{
  "num_hidden_layers": 11,
  "hidden_size": 160,
  "n_experts": 16,
  "experts_per_token": 1,
  "d_expert": 384,
  "d_shared_expert": 0,
  "hidden_act": "squared_relu",
  "moe_layers": [1, 2, 3, 4, 5, 6, 7, 8, 9, 10],
  "router_score": "softmax",
  "normalize_top_k": false,
  "routed_scale": 4.0,
  "balance_loss": 0.000143,
  "balance_bias": true,
  "init_std_router": 0.0228,
  "lr_router": 0.000377,
  "vocab_size": 8192,
  "norm": "rmsnorm",
  "norm_eps": 1e-05,
  "tie_word_embeddings": false,
  "optimizer": "soap_variant",
  "learning_rate": 0.00541,
  "beta1": 0.95,
  "beta2": 0.98,
  "batch_tokens": [65536, 131072, 262144],
  "max_seq_len": 512,
  "train_tokens": 590600000,
  "max_steps": 3998,
  "dataset": "wikipedia_en"
}
Below are experts of layer 7 (counted from 0) of a mixture-of-experts language model. Rows are named up (a neuron's input weights, with its number) and show model dimensions 0-159. Each number is 128 + 24 x the weight over its row's rms, rounded and kept within 0 to 255.
Before each expert's rows: a language model's description of what the expert responds to; "gets" lists some tokens that make up at least twice as much of what it gets as of all text. This comes from a sample of Wikipedia text that the model never trained on. Tokens count by the router's weight.

# expert 3
It responds to: Passive participles and adjectives
gets: "ed", "d", "ing", "ly", " of", " known"
up0 [117 157 113 146 119 137 107 160 104 147 151 146 102 163 119 142 127 139  77 104 149  84 169  92 115 115 136 111 136 103 148 145 153 189 196 113 182 110  90 124 129 124 105 120 140 155 125 105 146 142  99  88 127 116 133 127  80 157  82 110 118 142 123 128 143 122 125 101 147 155 159 146 134 123 153 119 125 117 140  97 126 127 100 179 111 160 141 117  96 102 193 110 115 140 121 109 136 111 116 111 158  67  86 117 104 155 172 136 139 135 112  95 142 112 150 143 113 159  90 113 149 124 138 177 127 146 137 124 128 165 122 146 148  78 104 132 131 116 142 101 130 105 142 138 120 110 106 172 143 118 119 151 125 119 149 152 136 128 150 136]
up1 [145 165 145 131 140 157 128 102 137 106  96 119 184 120 147 114 106 121  65 173 105 143 131  76 133  97 114 114 144 149  98 152 130 143 128 146 145 138  47 148 130 123 106 140 100 133 156 147 114 141 133 112 178 130 140 147 121 175 110 179 146 145 110 138 108 126  94 131 111  92 113 153 139 127 129  51 171 143 138  96 127 131 103 157 149 110  88 107 152 136 148 162 111 112 185 123 152 132 117 121 139 133 123 138  90 115 136 115 146 145 128 134 158 134 142 162 118 165 124 124  75 166 126 153 135 105 135 125 102 132 138 122 122 109 120 108 141 133 106 126 117 136 151 116 117 116 128 111 126 181  94 111 131  82 140 108 136 140  92 104]
up2 [106 137 154 127 177  99 140 104  88 154 146 107 163 130 144 125 113  97 171 126 116 124 141 101 128 101  79 142 130 134 100 162 124 147 123  83 118 176 125 136 150 115 162 133 132 138 123 168 132 136 110  94 159 162 164 128 147 104  57 149 108 116 137 121  94 116 170 101 111  95 172 167  93 133 139 131 141 133  89 141 156 118  73 128 127 100 113 127 159  87 130 136 102  99 111  92 109 114 118 124 130  66 117 126 132 146 119 139 120 146 146 106 159 154 131 143 142 108 131 157 126 141 119 147 163 151 124  81 113  77  89  99 137 125 129 119 123 145 108 103 135 135 147 116 120 126 109  88  95 116 118 101  81 134 138 137 116 110 128 160]

# expert 13
It responds to: Line breaks, heading marks
gets: "\n", "\n\n", "=", "  ", "-", " ="
up31 [109 137 110 140  75 146  99 135 126 165 161 138 130 164 113 142 100 118 144 131  94 136 154 132 117 139 137 122 135 156 106 127 108 162 187 132 141 135 135 143 140 135 121 129  89 139 138 105 125 117 135 110 131 105 127 121 127 190 139 123 115 122 127 141 116 144 104 140  87 185 145  80 191 164 137 128  84 141 143 120 123 148 105 132 127 116  77  87 148 179 149 153 138 101 159 159 115 151 123 109  81 118  90 116 149 113  89 105 123 147 140  98 116 137  87 137 137 113 164 108 110 144 125 119 189 126 113 148 153 121 140 122 130 144 135 138 119 137 139  66 104 116 124 118 132 175 113 140 117 127 101  87 146 101 146 126 107  98 191 134]
up32 [ 96 119 101 172 109 111 112 145 123 135 120 116 113 125 133 108 184  86 138 117 138 155 132 147 137 130 119 100 126 147 128 134 136 183 147 136 111  93 109 120 121 137 115 160 139 135 126 148 152 105 116 122 133  93  89 115 136 132  91  55 121 144 137 129 113 120 114 130 163 120  97 139 116 133 184 134 145 135 171  86 134 151 124 147  92  83  96 124 125 139 126 106  96 106 126  76 136 121  55  96 126 142 138 187 131 151 117 119 148 127 139 102 121 165 117 123 109  86 130  92  90 109 133 126 129 124 113 148 100 109  93 124  93 109 122 118 140 156 116  94 118 157 125  99 130 136 120  73 125 126 126  69 135 132 150 123 165 106 109  81]
up33 [ 81 108 157 109 145 113 131 123 160  54 150 118  92 114 157 162 126 160 134 150 122 169 123 146  97  83 135 103 162 145 103 114 101 140 143 155 155 134 120 152  89 104 163 166 118 149 103 154 170 138 108 134 130 136 132 152 121 147 138  85 142 143 150 102  98 121 167 125  73 166 174 135  87 129 141 147 128 143 138  98 106 158 109  91 128 112 120 137 168 141 149 116 118 141 169 164 116 133 100 144 114 121 174 167 147 128 137 159 133 148 124 141 122 124 139  70 129 101 139 173 110  83 111 104 146 123 111 127 169 108 133 118 118 131 148 116 124 152 137 105 145 129 108 151 124 121 159 117 141 128 109 121 141  94 149  81 118 114 145 112]

# expert 5
It responds to: Numbers, dashes, unit brackets
gets: " (", "–", ".", " 0", "19", " 18"
up31 [145 118 108 113 145 139 146 146 102 141 166 136 133  92  94  99 112 151 162 113 100 156  86 146 132 102  83 115 169 145 141  74 118 122  92 103 114  73 140 143 112 149  80 159 126 156 112 123 111 107 145 173 117 116  85 126  91 127 122 143 115 124 146  88 133 145 113 143 116 143 147 133 103  90 111 156 131 171 149 144 128 112  97 101  94 151 123 134 115 142  81 112 141 105 105 123 115 130 152 144 151  98  80 127 152 180 116 144 116 129  82 129 130 103 119 135 136 122 147 140 152 161 147 152 150 103 154 149 176 114 117 132 105 131 116 107 132 107 138 117  93  86 146 103 161 125 133  97  98 129  95 102 139 115 146  89 107 122 179 154]
up32 [113 105 133 101 108 123 126 141 123 129 106 165  69  85  92 131 138 151 133  89 103 120 119 110 144 143 123 122 143 173  78 128 137 102 123 173 151 144 106 114 167 181 117 127 115  95  92 126 141 111 164 145 135 154 133 122 104 145 125 101 117 136  74 162 109 118 115  77 103 131 115 114 117 119 121 135 117 123 142 101 105 105 139 139 109 191 141 129 164 120 158 176 147  92 123 118 136 144 119 160  90  97  93 130 133 164 137 150 136 105 114 149  84 140 149 145 144 130 116 143 144 145  81 154 139 118 139 154 132 185  98 144  93 135 130 161 114 108 110 126 145 148 106 123 130  93 107  95 118  77 118 152 104  98 143 156 105 126 104 155]
up33 [153 125 107 121 119 162 136 149 150 128  90 111 178 134 127 164 151 143 133  97 136 125 182 135  96 123 143 113 123 122  96 165 157 138 149 160 137 104  60 126 115 103 136 123 109 114 133 116  90 124 108  85 104 111  62  79 141 101 178 181 137 154 131 146 121 111 165  97 119 147 132 120 109 149 127 157 128 125 107 150  86 135 104 126 108  84  66 126 130 160 167 128 173 149 141 141 107 114 153 119 134 148 127 128 121 133 135 101 134 112 112 115 131 130 127 123 155 111 135 127  98 107 110  88 122 142 136 119 163 145  98 125 112 144 139 118 135 145 140  95 114  96 124 162 127 119 195  98 106 126 157 142 183 133 120 128 110 146 158 141]

# expert 8
It responds to: Commas after names
gets: ",", " and", "s", " was", " he", " in"
up0 [ 86 116 122 112 109  91 161 130 112 172 181 166 137 136 133 120  89 143 145 149  98 107 138 133  52  77 110 134 117 134 155 133 118  77 120 154 166 135 181 179 115 104 147 169 123 151 162 119 169 111 124 113 149 139 109 120 130 141 143 136 160 103 109 133 139 154 124 108 115 106 183 122 112 135 157 106  97 111 101 153 129 117 112 155 148 155 103 151 121 133  97 160  97 144 125 154 146 143 106 144 132 122 138 119 141 156 145 110 153 156 112  82 120 149 146 142 131 139 139 129  96  98 128 109 121 153 109 143  87 132 115 162 153 155 120 110 141  98 116 106 171  96 137 151 102  70 120 143 122 123 133 144 126 139 108 133 119 154 155 162]
up1 [123 111 140 135 129 176 103 113 137 140 107  96 173 122  75  81  93 146 135 113 121 132 121 115  82 120 134  78 126  91 119  86 158 115 154 184 132 115 102 172 111 119 121 126 141 139 123 159 139 116 122 145 120 100 119  76 119 170 137 126 115 146 156 115 129 136 167  83 128 130 127 148 123 135  83 150 109 154 112 103 134 130 111 118 124 162 148 125 117 108 161 136  82 149 128 148 111 133 158 132 171  96 125  93 153 107 117 101 145 140  93  90  95 147 104 175 120 131 158 118 141 116  89 143 158 161 103 120 127 130 176  98 122 104 158 123 162 102 149 133 143 153 104 106 155 119 146 151 147 133 136  69 157 120 137 146 123 116 106 101]
up2 [119 115  86 139 100 123 137  93 135 153 127 124 135 130 100 104 117 124 145 145 150  75 147 137  94  83 131 164 126 111 124  72 129 162 176 103 145  64 131 120 143 133  97 116 102 139 124 132 150 172 110 173 103 104 125 134 108 127 138 124 143 132 148  96 101 141 139 133 165 149 112 143 123 122 131 156 144 152  98 138 152 123 117 160 163 121  80 117  94  98 206 131 127 164 149 120 181 165 115  88 164  99 126  97 139 136 161 147 147 164 127 123 169 130 106 137 146 136 128 118 129 168 103 135 130 157  69 101 113 150 140 127 148  98 135 118 106 124 111  87 125 141 133 151 151  95 101 122 145 141 137 108 119 108 129 112 163 122 120 126]

# expert 7
It responds to: Initials and apostrophes
gets: "'", ".", "D", "H", "G", "S"
up0 [107 105 138 153 117 120 128 144 134 127 135 115 155 116 123 155 155 155 160 119 110 146 168 123 141 129 117 132 141 143 104 132  97 165 127 103 122 139 129 148 147 113 146 138 112  84 142 175 125  97 111  73 146 128  82 104 134 129 138 124 158 153 147 117 131 114 142 144 135 101 132 114 119  82 126  99 154  85 145 148  95 144 108  96 127 120 111 135  85 175 102 127 118 173 142 123  78 154  89 161 128 104 123 131 130 113 125 155 138  83  58  93 142 108 151 142 135 129 126 152 174 118  91 135 163 170 111 130 160  75  88 114 115 114  78 119 107 123 169 101 103 140 165  85 139 111 148 145 128 108 117 146 143 125 118 165 131 140 128 166]
up1 [143 157 103 114 105 166 170 128  85 132 137 133 139 110 139 144 104 109 121 121 138 113 132 135 133 150 170 181 139 149 137 160  71 142  66 117 161  89 120 129 159 165  94  62  81 139 172 177  85 115  99 121 146 125  94 155 114 146 151 157 103 114  84  98 122 155 186 132 140  93 118 141  90 117 147 150 157 158 106 127 158 134 125 137 129 138 158 111 136 121 118 117 147 115 134 150  73 134 105 128 125 132 148 151 146 150 100 131 138 139 145 119 133 167 147 135 156 169 133 121 145 108 112 164 146 145 128 153 140 165 144  99 134 153 121 103 137 138 121 144 142 117 135 169 130 143 137 134 116 140 118  98 143 159 136 138 125 131  88 140]
up2 [ 99  91 110 160  98 150 103 125 110 164 149 132 131 118 110 120 117 115 161 135 137 146 145 148 135 142 139 181 126 138 115 137 102 103 128  84 165 157 129 156 122 138 126  82 176 146 136 142  88 164 133 101 124 178 155 106 128 159 105 111 138 147 131 160 173 154 132 109 121  55 111 138 130 128 160 157 130 120 143 127 124 122 102 159 136 125  95  92 119 131  90 118 103 103 145 124 118 116 119  96  92  89 194 134 113 161 106  89 117 131 151 121  93 124 142 131 129 142 108 113 111 115  87 116 118 100 121 133 152 123 126 101  79 114 117 123 140 109 171 104 132 101 142 159 131 126  99 107  97 112 105 128  74 130 150 152 112  81 144 152]

# expert 15
It responds to: Boundaries before personal names
gets: ".", " |", "|", "-", " by", ":"
up31 [106 109 115 121 117 142 152 142  88 166 124 126 105 116 127  93 111  99 106  96 144 129 151 114 115 125 114  95  70  95 149 121 145  86 159 136  74  81 161 123 131 128 122 131 112 113 128 108 152  92  97 151 150 128 142 124 150 120 138 116 109 143  99  80 101 147 154  83 137  99 151 143 127 102 143 129 146 102 167  92 129  95 133 171 107  94 154 102 118 125 135 109 115 120 137 152 113 155 111 136 132 110 179 153 116 121 120  70 130 117 136 106 131 122 129 149 126 151 125 107 108 126 130 125 136 129 109 128 143 139  78 194 160 118 157 111 148 150 145 125 121 134 116 113 177  67  81 119 127 126 175 180 144 121 122 125 144 146 146  87]
up32 [159 139 138 113 160 138 135 116 134 114  90  78 133 137 139 141 170 130  97 131 119 148 136 145 140 129 118 112 134 125 159 121 138  99 143 157 121 119 137 107 129 120 109 134 171 118 125 148 138 183 113 127 175 155 116 157  99 141 142 121 153 105 135 149 161 105 111 154 155 115 141 159 168 125 133  90  94 185 130 151 134  77 162 157 108 115 102 121 147 133 150 135 149 110 103 154  82  90 130 101 134 116 160 188 177 127 130 165 125 102 176 126 129 104 102  90 126 105 152 115 146 122  82 141 111 161 144  75 158 153 107 130 136 175 119  97 101 125 132 151 104 149  93 113 128 133 100 129 160 139 112 116 152 150 114 107 132 131  84 109]
up33 [164 161 142  96 134 115  71 125 125 117 143 138 128 101 123 140 179 103 129 131 136 107 143 132 147 125 143 153 144 180  91 168 105 117 170 172  58 143 127 145  90 108 100 131 158 117 140  93 146 123  94 151 107 143 179 138 167 152 144 132 143 127  78 106 148 136 132 150  91 164 128 161 156 108 116 106 134  86 117 165  99 111 107 129 106 147 162 109 122 125 114 147 153 180 115  90 119 136 156 148 135 114 133 136 166 132 126 131 166 116 140 154 151 122  79  98 142 124 114 126 125 115 131 100 135 145 109 130 156 124 162 136 126 143 135 119 104 121 143 150 131 154 129 144 188 129 134 116 110 140 141 121 128 203 123 110 139 150 113 153]

# expert 14
It responds to: Determiners and ordinals
gets: " a", " the", " first", " an", " his", " one"
up31 [ 67 147 128 124 132 109 112 150 129 133 127 137  82 135 126 174 107 109 128 150 112 142 121 138 131  87 148 141 120 124 147 110  96 103 111 127 148 169 126 144 144 144 161 129 140 159 117 170  93 124 111 135 120 100 137 193  95 135 177 132 131 123 139 102 177 141 144  78 139 123 100 109 139  93 142 152 113 166 100 136 119 100 149 178 152  97 198 160 154 144 142 127 177 135 152  89 140 116 126 143 130 116 130 119 120 141 170  78 157  94 133 121 128 120 151 134 120 122 101 129 119 100  94 137 132 137 131 116  85 154  88 108 113  97 114 145 113 108 157 134 126  99 124 163 112 123 115 158 111 125 130 157 100 149 109 124 148 146 161 179]
up32 [153 150 112 123  96 120 135 152 156 118 138  99 135  93 143 130 109 132 136 137 141 132 130  74 135 116  57 135 130 169  93 122 140 111 147 109 114 112  90 165 103 154 108 136 150 152 155 145 116 148 101 148 107 110 102 129 111 127 154 166 109 128  87 107  93 167 150 109 107 137 178 147 123 125 139 136 134 178 153 117 111  96 144 121 160 139 152 103 172  62 137 156 101 121 131 115 121 141 106 159 119 146 197 144 127 124 112 125 136 124 135 122 127 102 135 130 146 132 164 154 178 131 129 117 148 134 137 138  89 191 111 135 120 148 132 130 133 104  82 148 113 162 152 139  98 126 159 128 119  92 149 181 115 110 125 132 103 162 100 112]
up33 [121 138 120 111 150 130 177 108 127 125 117 160  95 106 138 134 132 115 151 157 134 108 114 137 127 103 141  93 183 129 137 168 121 170 155 121 126 115 126 156 107 111 172 128 132 117 107 149 140 196 121 118 118 121 145 115 125 184 100 162 128 134 139 114  96 150 142 151 163 159 105 124 153 128  93 144 148  92 138 127 145 155 140 160 135 138 110 135 117 158 158 128  92 128 107 143 163 154  99  85 129 109  97 168  99 119 142 130  96  98 167 135 128 125  94 144 114 122 111 146 142 110  66 130 114 131 136 132 153 115 132 156 166 131 116  87 121 127 115 138  94 123  75 164 113 141  99 153  99 126 113 182  87 158 120 127 156  84 176 120]

# expert 11
It responds to: Infobox field colons
gets: ":", " the", " |", "|", " In", " 1"
up31 [124  92 117 145 135 150 182 137 115 107 141 142 115 150 148 144 118 149 146 117 108 141 137 126 168  99 147 101 137 148 155 127 112 137 129 135 157 139 130 103  95  99 116 123 147 151 191 142 117 118 178 132 122 184 108 149 157 149 152 126 144 160 138  90 135 109 148 162 149 123 118 142 118 110 153 159  96 117 160 143 155 113 122 124  89 122  87 134 131 183 119 102 111 101 170 144 137 130 126 126 127 159 189 108 179  97 172 115 125 157 117 128 171 118 170 127  97 147 153 156 121 160 100 144 119 108 111 165  91 111 122 136 117 100 120 106  79  99 118 145 141 127 172 129  96 125 123 130 147 178 135 133  82 146 118 131 141 153 119  99]
up32 [127 132 118 181 105 143 127 149  96  60 121 101 121 126 133  93  98 122 112  87  96 114  88 108 100  85 134 122  88 169 130 134 145  92 103 128  98 117 110  87 159 157 114 169 147 119 166 135 138 130 144 117 159 127  96 138 112 143 156 160 123 109 108  97 141 121 128 134 127 171 150 111 150 158 138 182 126 133 123 128 150  94 125  89  92 118 112 114 125 161 158  91 126 110 146 109 118 118 116 153 130 116 131 135 158 102 134 150 139 166 136 126 107  71 124 105 161  88 132 130 160 179  91 102 150  99 136 143 139 135 126 106 125 137 122 158 142 103 170 124 126 139 146 130 165 146 165 100 113 139 125 116 122  83 118 122 120 119 183 145]
up33 [125 104 129 150 138 147 147 127 116 127 129 126 138  98 158  98 119 126 137 142 130 128 135 161 118 128 137  83 149 119 113 120 151 172 149 143 193 132 147 124 104 126 141 169 112  80 121 144 120 142 134 103 135 116 134 108  83 173 143 122 130 142 159  95  96 150 126 187 126 139 151  96 141 139 116 125 151 181 128  66 147 101 108 125  74 160 115 154 144 201  97  76 151 112 112 132 128 135 119 160 103  91 143 132 128 139 146 116 155 111 129 106 128 137 120 157 131 143 108 131  89 163 134 104 108 173 157 122 122 125 107 141 141  85 104 147  68 112 138 125 134 173 135 117 145 121 111 110 171 102 132 108 104 129  87 129 118 128 102 120]

# expert 4
It responds to: Prepositions and conjunctions
gets: " to", " of", " in", " at", " for", " that"
up0 [146 129 182  92 127 140 105  99 121 109 184 155 129 132 125 144 198 105 148 121 117 107 135 112 121  59 143  97 102 115 153 118 173 157 146 180 109 156 118 137 143 134 101 105 157 113 153 165  91 111 136 119 102 130 134 163 111 118 118 114  99 124  75 142 135 122 136 128 147 135 164  95 141 133  95 124 120 154  80 122  91 150 108 112 100 139 138 107 133  97 128 109 100 124 131 116 131  80 127 132  99 157 136 132 115 148 129 107 152 134 108 134 171 129 121 142  98  66 142 121 155 129 113 117 102  93 164 163 125 112 151 138 125 127 103  99  96 107 153  96  91 130 103 160 131 112 129 141 152  95 123 126 123 158 148  94 132 148 158 145]
up1 [111 135 106 154 145 124 163 107 133 123 105 158 128 133 141 193 175 129 190 118  96  86  98 127 132 146  91 132 137  87 179 136 114 203 152 122 117 165 119 131 122 103 113  76 110 120 107 132 125 108 121 146 118 128 122 142 167 126 137 133  88 118  82  75 144 136 105 104 147 105 157  91 149  85 112 104 139 167 106 122 119 136 153 124 118 107  82 127 123 100 127 124 109 162 133 115 116 142 157 164 152 157 148 131 127 135 162 105 124 120 114 142 110 132 186 147 137 118 120 111 130 121 128 130 178 115 167 110 107 138 100 144 122 142 129 162 144  97 105  91 141 107  93 155 121 124 102 151 146 165 120 126 142 153 125 138 137 110 147 129]
up2 [ 99  83 127 164 112 159 131 103 139 105 177 170 142 142  93 109 120 165 132 141 112 119 148 112 161  81 153 113 141 171  97 105 104 133 138 112  98  99 147 126 123 148 116 128 161 131  94 126 152 128  87 118 118  97 164 117 107 108 133 130 139 126  67 123 167 140 118 129 100 125  96 124 121 160 154  80 160 126 120 133 100 114 113 148 119 162 138 129 126 134 172 145 184 127 137 112 121 117 135 144 108 102 134 156 160 110 146 122 131 158 129  98 153 163 114 121  94 131 167 132 134 105 115  77 137 100 126 133 103 134  99 130 118 122 102 118 151 136 157  97 109 127 113 157 131  86 129 164 102 141 115 186  93  66 154 106 124 135  94 141]

# expert 10
It responds to: Table pipes and dates
gets: " |", ")", "\"", "|", ";", " was"
up0 [115 123 120 123 151 162 100 135 149 190 176 103 101 115 152 102 125 116 124 157 154 146 104 126 129 119 184 172 121 124 112 132 145 107 125 166 121 125 110 152 144 128 168 134  94 144 124 140 143 119 124  96 144 144  99 159 116 105 130 141 134 141 142 121  71 124 107 134 127 134 150 115 143 115 115 147 141 130 131 130 109 102 139 171 106 120 122 102 138 147 133 144  74 121 102 142 134 167  49 112 104 114 132 110 110 114 135 126 109 128 144 107 149 103  97 114 127 141  98  89 148 155 141 163 172 111 134 113 102 136 108 168 126 167 111 119 102 156 144 136 131  96 137 104 153  93  72 117 191 167 102 103 149 111 134 173 152 136 117 168]
up1 [102 109 189 118  98 141 147  94 154  54 116 154 135 150 174 136 151 125  95 164 131 160 155  82 112 126  89 137 112 122  87 113 121 128 120 117 127 118 123 141 167 116 151 125 172 126 120 144 124 113 146  98 151 144  92 141  75 107 100 148 105 154 122 102 142 139 158 145 158 124 110 108 135 147 150 128  87 175 107 130 104 127 127 115 103 116  94 128  89 117 146 157 140 111 132 149 103 131 104 133 129 148 131 147 116 158 132 138 116 131  78 111 153 134 143 152  67 128 115 134 127 135  78 108  92  97  90 110 136 104 122 118 118 100 138  97 151 114 154 115 166 126 149 103 121 105 123 163 136 120 122 115 131 117  74  74 164 131 126 133]
up2 [131 115 122 165 154 108 123 146 167 116 160 143 177 119 107 133 117 121 110  71 142 133 168 160  83 113 125 144 109 139  74 124 161 146 141 161 126 134 113 202 149 135 133 162 133 130  76 176 110 163 133 123 130 137 135 122 134 123 142 127 172 155 155 113 156 141 135 130 112 146 148  89 112 130 131 120 134 154 122 124  74 127 140 153 124 104 143 165 129 130 114  90 125 122 126 138 113 118 170 135 147 114 113 107 105  76 144 111 126 166 131 145 124 125 103 151  91 102 125 105 137 121 134 160 152 111 107 116 116 142 101 102 141 149 168 134 129 136 176 107 122 147 138 139 129 104  85 113 153 111 147 157  41 109 142 153 154 148 142 110]